config = dict(
    lr_router=0.0015,
    head_dim=64,
    norm_place='pre',
    positions='rope',
    init='uniform',
    init_std_qkv=0.0273,
    init_std_o=0.00558,
    beta1=0.9,
    schedule='wsd',
    dataset='wikipedia_en',
)
Below are experts of layer 4 (counted from 0) of a mixture-of-experts language model. Rows are named router (the router's row for the expert), down (a neuron's output weights, with its number) and show model dimensions 0-255. Each number is 50 + 12 x the weight over its row's rms, rounded and kept within 0 to 99.
After each expert's rows: "comes before" lists some tokens at least twice as common just after its tokens as in all text. This comes from a sample of Wikipedia text that the model never trained on. Tokens count by the router's weight.

# expert 58
router:49 48 50 54 46 43 56 57 32 39 71 44 60 52 40 49 41 24 30 63 52 42 61 53 73 47 46 18 56 35 28 47 38 49 30 47 53 61 33 33 62 63 47 38 56 18 77 52 57 38 51 58 51 53 44 47 37 35 47 57 74 45 31 39 53 56 65 39 55 48 31 61 56 46 46 43 32 44 38 54 50 56 66 55 48 64 46 38 57 56 54 64 69 63 31 51 67 67 76 47 41 50 37 55 53 54 83 34 53 37 56 39 44 53 37 56 74 61 40 75 37 43 45 35 78 55 62 26 75 37 53 43 47 50 62 68 52 56 48 55 21 35 67 45 40 44 54 29 57 51 53 58 42 67 47 62 42 57 41 45 49 48 43 41 62 40 28 54 60 43 35 42 71 70 47 77 58 40 51 54 57 48 62 38 42 40 57 51 47 42 48 50 28 26 42 48 36 51 60 53 38 48 54 53 51 45 61 51 58 63 52 54 50 34 46 33 48 70 54 71 71 48 43 44 65 37 59 63 64 52 57 33 48 65 46 73 63 39 71 55 51 57 44 73 36 66 57 42 43 50 48 59 38 51 47 61
down0:48 42 58 62 76 37 47 66 65 59 59 43 38 39 45 35 42 48 62 36 59 43 36 65 24 27 43 48 42 47 67 46 52 36 55 73 48 45 44 39 44 38 38 59 41 37 55 45 43 42 59 52 66 54 62 58 63 23 83 20 62 43 33 55 72 49 66 49 58 42 47 54 66 27 45 55 24 46 60 55 53 56 37 62 62 47 49 49 51 57 65 60 53 50 55 55 56 23 64 43 66 82 61 53 36 61 36 37 51 33 48 69 60 45 33 54 58 50 53 42 40 43 43 64 68 50 40 47 69 50 52 25 59 49 56 56 29 54 65 60 47 38 53 59 40 53 46 48 47 53 58 50 53 55 80 56 31 55 60 47 37 54 37 41 50 50 23 45 34 45 51 58 69 60 38 71 29 49 45 40 55 61 44 38 48 41 56 59 51 46 55 43 48 46 47 44 39 47 44 16 51 30 36 53 70 51 51 45 49 53 69 57 69 52 52 60 74 59 51 38 30 52 50 38 66 74 53 55 41 35 55 40 36 53 62 70 38 35 52 42 35 71 33 54 36 56 57 44 46 47 27 28 62 56 57 55
comes before: ".", ",", "″", "′", "°", "% "

# expert 3
router:51 66 46 42 50 41 47 56 50 44 49 45 74 51 39 32 62 37 32 50 61 49 52 46 52 53 66 47 62 32 42 50 52 56 49 37 34 52 43 29 63 62 44 43 29 39 68 40 60 41 66 67 57 50 31 42 51 38 35 35 57 61 60 22 56 53 45 27 52 39 55 61 75 47 53 44 49 48 30 61 29 58 59 42 51 44 50 28 39 65 38 59 51 61 45 60 53 44 53 46 52 56 49 61 38 35 54 32 75 43 90 46 34 40 45 51 64 51 35 64 36 48 37 53 71 45 56 43 61 52 61 57 61 61 49 40 64 60 40 52 33 45 53 47 68 31 38 26 48 56 56 55 51 44 38 49 29 67 50 44 45 41 47 33 53 34 40 71 50 43 39 43 65 48 41 70 45 35 32 63 51 65 56 49 15 32 49 43 47 38 40 62 29 53 64 47 51 32 61 56 38 81 44 75 70 31 83 58 53 60 55 25 50 54 55 46 52 59 75 52 42 56 47 57 60 43 59 42 56 43 57 60 37 54 62 75 52 34 62 55 51 63 24 72 41 51 57 33 46 46 41 53 52 53 62 41
down0:27 38 58 24 20 50 66 59 72 59 42 48 49 63 54 52 42 31 63 59 51 73 54 50 32 58 39 42 39 59 33 28 45 59 53 43 65 35 58 46 51 33 58 36 50 49 54 51 35 36 55 47 43 44 44 57 83 48 39 57 55 68 42 56 71 41 58 58 59 30 41 53 45 55 51 26 65 43 43 44 55 55 46 56 56 56 50 59 52 69 35 64 45 59 64 37 41 44 38 54 57 48 55 61 24 44 45 59 58 61 48 52 38 45 50 60 41 44 60 52 69 45 53 34 40 51 55 54 41 64 60 46 71 78 67 48 48 48 39 26 48 60 76 30 54 36 60 61 66 52 52 59 41 61 69 67 52 54 42 45 48 32 43 63 41 62 49 37 65 41 29 48 56 29 24 58 46 45 50 65 38 52 62 54 47 45 43 43 48 48 62 58 28 45 36 27 27 34 64 34 46 52 44 65 57 51 47 36 57 31 50 34 30 40 59 53 51 75 38 51 59 39 44 42 44 27 43 51 67 61 34 47 53 63 59 49 68 61 61 58 59 33 58 53 21 68 56 48 77 67 36 44 31 35 59 62
comes before: "of ", "was ", "is ", "to ", "for ", "that "

# expert 47
router:42 43 55 48 53 41 54 44 42 54 64 45 58 60 41 41 42 32 35 55 44 35 63 56 71 23 44 31 55 30 41 58 61 56 32 47 47 68 39 43 64 51 38 35 51 31 54 49 48 39 56 49 57 42 46 34 53 46 51 52 63 51 34 24 70 70 59 44 59 44 47 47 58 35 46 43 39 58 46 65 44 58 85 61 38 63 64 52 52 51 49 69 67 68 33 51 76 59 56 50 47 63 56 49 49 50 70 34 54 28 55 33 37 46 38 64 56 72 34 69 46 38 44 54 66 49 59 39 71 38 64 46 41 56 47 64 67 66 49 57 46 33 61 48 49 52 55 45 53 46 66 55 41 71 45 88 39 64 47 51 33 45 52 40 67 55 28 59 44 39 35 38 66 63 55 54 55 46 50 56 54 57 65 35 39 42 49 44 53 48 48 66 38 30 44 48 21 47 59 63 34 57 62 48 58 46 68 41 50 63 51 50 51 44 45 45 53 76 52 66 62 62 42 61 70 51 72 69 70 43 64 42 33 77 43 73 72 46 64 58 54 45 53 72 41 56 55 48 56 59 36 75 32 43 49 70
down0:56 38 55 57 66 51 60 60 52 63 58 57 52 27 46 59 54 41 66 62 68 62 61 44 38 49 48 41 41 78 37 47 36 65 69 41 29 64 59 44 66 42 44 38 61 39 60 60 51 54 30 65 18 49 40 32 70 41 58 62 53 49 30 48 50 57 41 57 58 36 39 39 45 34 50 66 58 40 52 52 71 48 60 57 40 41 52 41 40 53 73 36 49 54 15 67 42 55 49 33 60 35 52 37 42 67 38 32 36 62 64 55 60 42 47 41 45 60 59 52 66 38 38 46 48 43 62 52 63 47 55 29 69 49 52 57 72 53 64 45 63 34 61 69 40 55 46 41 45 29 83 43 49 47 54 37 61 49 65 36 41 56 57 49 32 71 64 51 79 50 55 50 57 74 54 54 37 60 56 51 51 59 54 49 40 44 71 44 45 24 43 81 43 52 55 85 50 34 51 74 33 53 53 44 58 41 39 61 45 48 55 68 56 45 46 43 69 53 48 49 52 50 43 45 30 45 52 41 55 29 37 32 38 62 65 53 59 56 51 44 74 56 35 50 46 38 64 55 40 46 37 55 49 40 59 24
comes before: ".", ",", "% ", "°", "7 ", "5 "

# expert 52
router:51 58 41 43 46 30 51 59 36 46 68 36 65 70 44 29 50 34 37 74 52 43 65 65 68 38 68 32 63 37 39 56 47 48 34 32 33 49 36 48 55 49 52 35 36 30 68 41 55 32 53 47 55 65 45 40 40 42 50 36 53 43 48 36 57 31 53 37 69 47 32 46 46 51 67 39 37 28 31 65 47 72 67 52 33 47 60 42 48 54 44 70 63 64 39 53 60 48 59 44 38 52 47 50 54 64 54 37 65 46 63 29 39 44 42 63 62 68 52 63 40 33 32 39 64 36 72 37 51 33 58 49 56 64 45 62 59 62 35 68 30 49 61 53 60 42 54 51 64 36 73 74 30 65 49 52 50 62 45 45 43 48 48 35 59 58 35 72 34 39 38 47 72 64 41 64 57 49 50 61 58 59 52 32 41 44 37 43 44 49 57 65 40 35 54 46 29 40 59 52 34 57 56 64 58 42 71 62 56 66 58 54 32 39 48 32 73 64 62 69 41 65 58 29 72 31 67 59 66 36 58 44 33 51 61 52 67 37 47 47 59 48 47 63 44 70 56 50 47 55 34 57 45 61 51 63
down0:39 52 39 57 59 43 41 54 21 51 46 42 48 59 49 47 35 54 44 58 43 41 45 51 40 56 25 32 55 54 50 57 57 41 64 63 35 51 37 64 39 33 50 42 72 65 47 72 47 68 81 61 44 69 56 78 54 32 27 32 37 45 44 46 47 31 54 63 36 55 49 59 61 22 56 51 55 43 63 45 62 54 49 51 35 53 44 65 36 66 31 56 44 48 28 41 50 34 66 47 71 38 40 56 45 41 52 70 46 52 50 43 54 45 49 48 53 29 41 48 49 76 41 33 58 46 59 44 74 38 48 43 44 38 27 62 45 41 55 43 77 55 58 73 51 29 35 43 21 73 55 46 47 58 52 55 54 48 52 72 51 30 54 54 33 42 46 57 70 49 36 59 49 72 20 38 50 40 55 49 64 51 34 44 53 48 47 67 42 44 35 71 55 40 51 33 40 51 56 55 57 69 54 40 58 62 70 63 52 36 55 31 41 49 47 49 44 50 17 50 51 45 45 50 47 37 55 68 54 46 56 71 36 36 60 58 76 61 33 44 68 67 50 69 47 58 63 44 45 47 45 38 51 49 48 30
comes before: "| ", "\n\n", "|", ":", "^{", ","

# expert 39
router:49 58 39 51 35 33 57 67 35 46 59 39 54 62 42 35 53 25 39 76 47 41 68 62 65 35 64 31 64 38 38 66 41 53 30 38 36 50 39 44 57 43 40 39 39 35 74 38 58 34 49 53 50 64 55 45 37 41 46 34 50 46 54 41 56 28 62 43 70 47 40 48 46 47 66 33 34 38 28 65 46 67 62 46 43 59 45 32 47 55 43 67 66 70 36 45 50 47 52 41 36 59 43 50 66 64 48 37 67 42 66 23 41 37 36 64 69 68 54 62 35 40 31 35 66 52 65 27 50 44 61 52 51 59 40 57 45 66 41 68 31 46 60 55 55 55 44 52 56 33 72 61 35 60 45 49 49 70 41 43 38 42 52 50 62 60 41 70 38 35 36 40 68 69 34 67 55 45 42 57 55 61 54 38 31 36 38 45 38 47 53 61 39 40 58 34 25 46 56 42 33 63 55 70 65 40 63 58 59 63 60 46 40 40 57 39 68 63 59 55 55 64 51 32 61 25 62 66 60 35 58 42 48 40 61 64 65 31 53 54 58 57 37 66 39 64 60 35 57 52 36 58 45 57 53 55
down0:50 49 54 32 55 42 41 59 62 35 48 77 60 44 74 58 40 69 45 62 46 51 54 55 53 37 41 63 45 29 58 64 55 59 27 49 53 13 56 38 54 41 37 44 66 32 64 61 44 71 55 36 52 42 56 31 48 51 37 43 41 42 51 60 54 57 34 74 63 70 64 45 53 44 63 59 44 47 47 59 75 40 42 61 25 41 54 58 52 48 41 50 54 58 65 75 38 57 59 50 49 47 38 51 38 68 56 37 57 43 47 47 66 39 81 47 26 64 42 50 55 48 64 61 81 48 45 43 41 43 35 73 42 56 48 45 39 31 48 25 41 40 38 38 65 56 52 33 66 36 50 55 29 45 42 57 55 56 64 56 45 26 59 62 44 52 51 39 68 46 33 67 57 39 58 69 55 57 51 60 52 60 54 43 80 68 43 70 52 60 62 57 41 52 31 64 64 45 61 54 43 41 18 42 40 55 43 51 54 63 45 75 43 36 55 42 56 50 31 71 32 56 48 55 45 51 42 43 32 45 52 28 51 48 38 56 65 33 40 56 44 31 48 50 47 54 41 63 31 48 68 50 40 58 66 62
comes before: "| ", "|", ":", ".", "/ ", ","

# expert 21
router:46 70 43 48 44 33 50 59 56 53 63 49 76 54 28 46 58 43 27 46 68 42 55 58 46 49 60 47 55 16 44 41 50 70 38 36 40 45 42 43 55 52 39 47 15 37 75 46 68 54 52 62 67 55 31 32 59 44 51 39 60 58 62 45 58 52 49 35 63 46 51 66 55 36 46 51 45 46 48 66 33 57 65 58 50 47 58 26 42 53 48 65 46 68 48 48 53 57 43 42 57 58 45 65 56 45 49 48 72 42 57 50 43 54 42 59 61 57 31 59 41 36 46 33 71 45 65 47 64 45 76 51 60 69 64 43 66 70 25 57 34 39 62 31 64 33 52 30 59 51 66 53 30 49 40 55 26 50 52 43 46 34 53 42 55 42 32 62 42 37 46 37 61 54 38 56 54 35 47 68 51 64 60 45 28 37 50 43 46 34 45 61 28 52 57 38 46 29 47 56 31 78 48 74 71 31 73 56 58 59 62 44 56 58 56 53 49 65 73 59 53 42 44 46 59 48 57 54 57 48 51 58 23 53 64 82 53 39 67 52 67 51 17 66 51 52 51 49 44 44 49 60 52 54 46 48
down0:54 58 38 53 41 29 19 31 28 46 39 40 56 72 58 44 65 65 46 53 49 53 37 51 47 33 67 88 61 47 69 53 50 47 52 48 65 40 54 50 70 42 52 67 36 40 41 59 52 42 36 51 39 44 56 46 57 50 24 61 58 62 43 58 37 36 58 57 40 60 55 52 41 51 44 36 65 69 59 64 56 65 38 34 36 66 69 50 50 43 46 59 38 67 60 31 22 56 58 50 58 38 44 54 59 53 54 57 57 47 37 57 35 58 71 30 40 33 50 59 59 58 42 75 47 32 44 49 64 52 55 44 50 65 55 18 61 48 34 58 43 41 54 34 40 68 51 71 44 58 65 77 45 21 51 48 46 49 42 49 45 47 66 47 51 50 52 67 31 60 38 59 39 52 42 41 39 60 53 54 35 63 67 52 63 52 60 46 37 38 52 25 66 56 40 54 37 58 74 45 79 35 70 55 21 60 47 51 72 51 39 47 57 69 66 71 47 49 59 55 55 62 53 58 59 60 43 62 46 41 61 37 41 54 39 50 46 58 40 58 33 36 57 45 66 36 35 38 45 31 47 30 40 43 52 59
comes before: "of ", "was ", "in ", "for ", "and ", "is "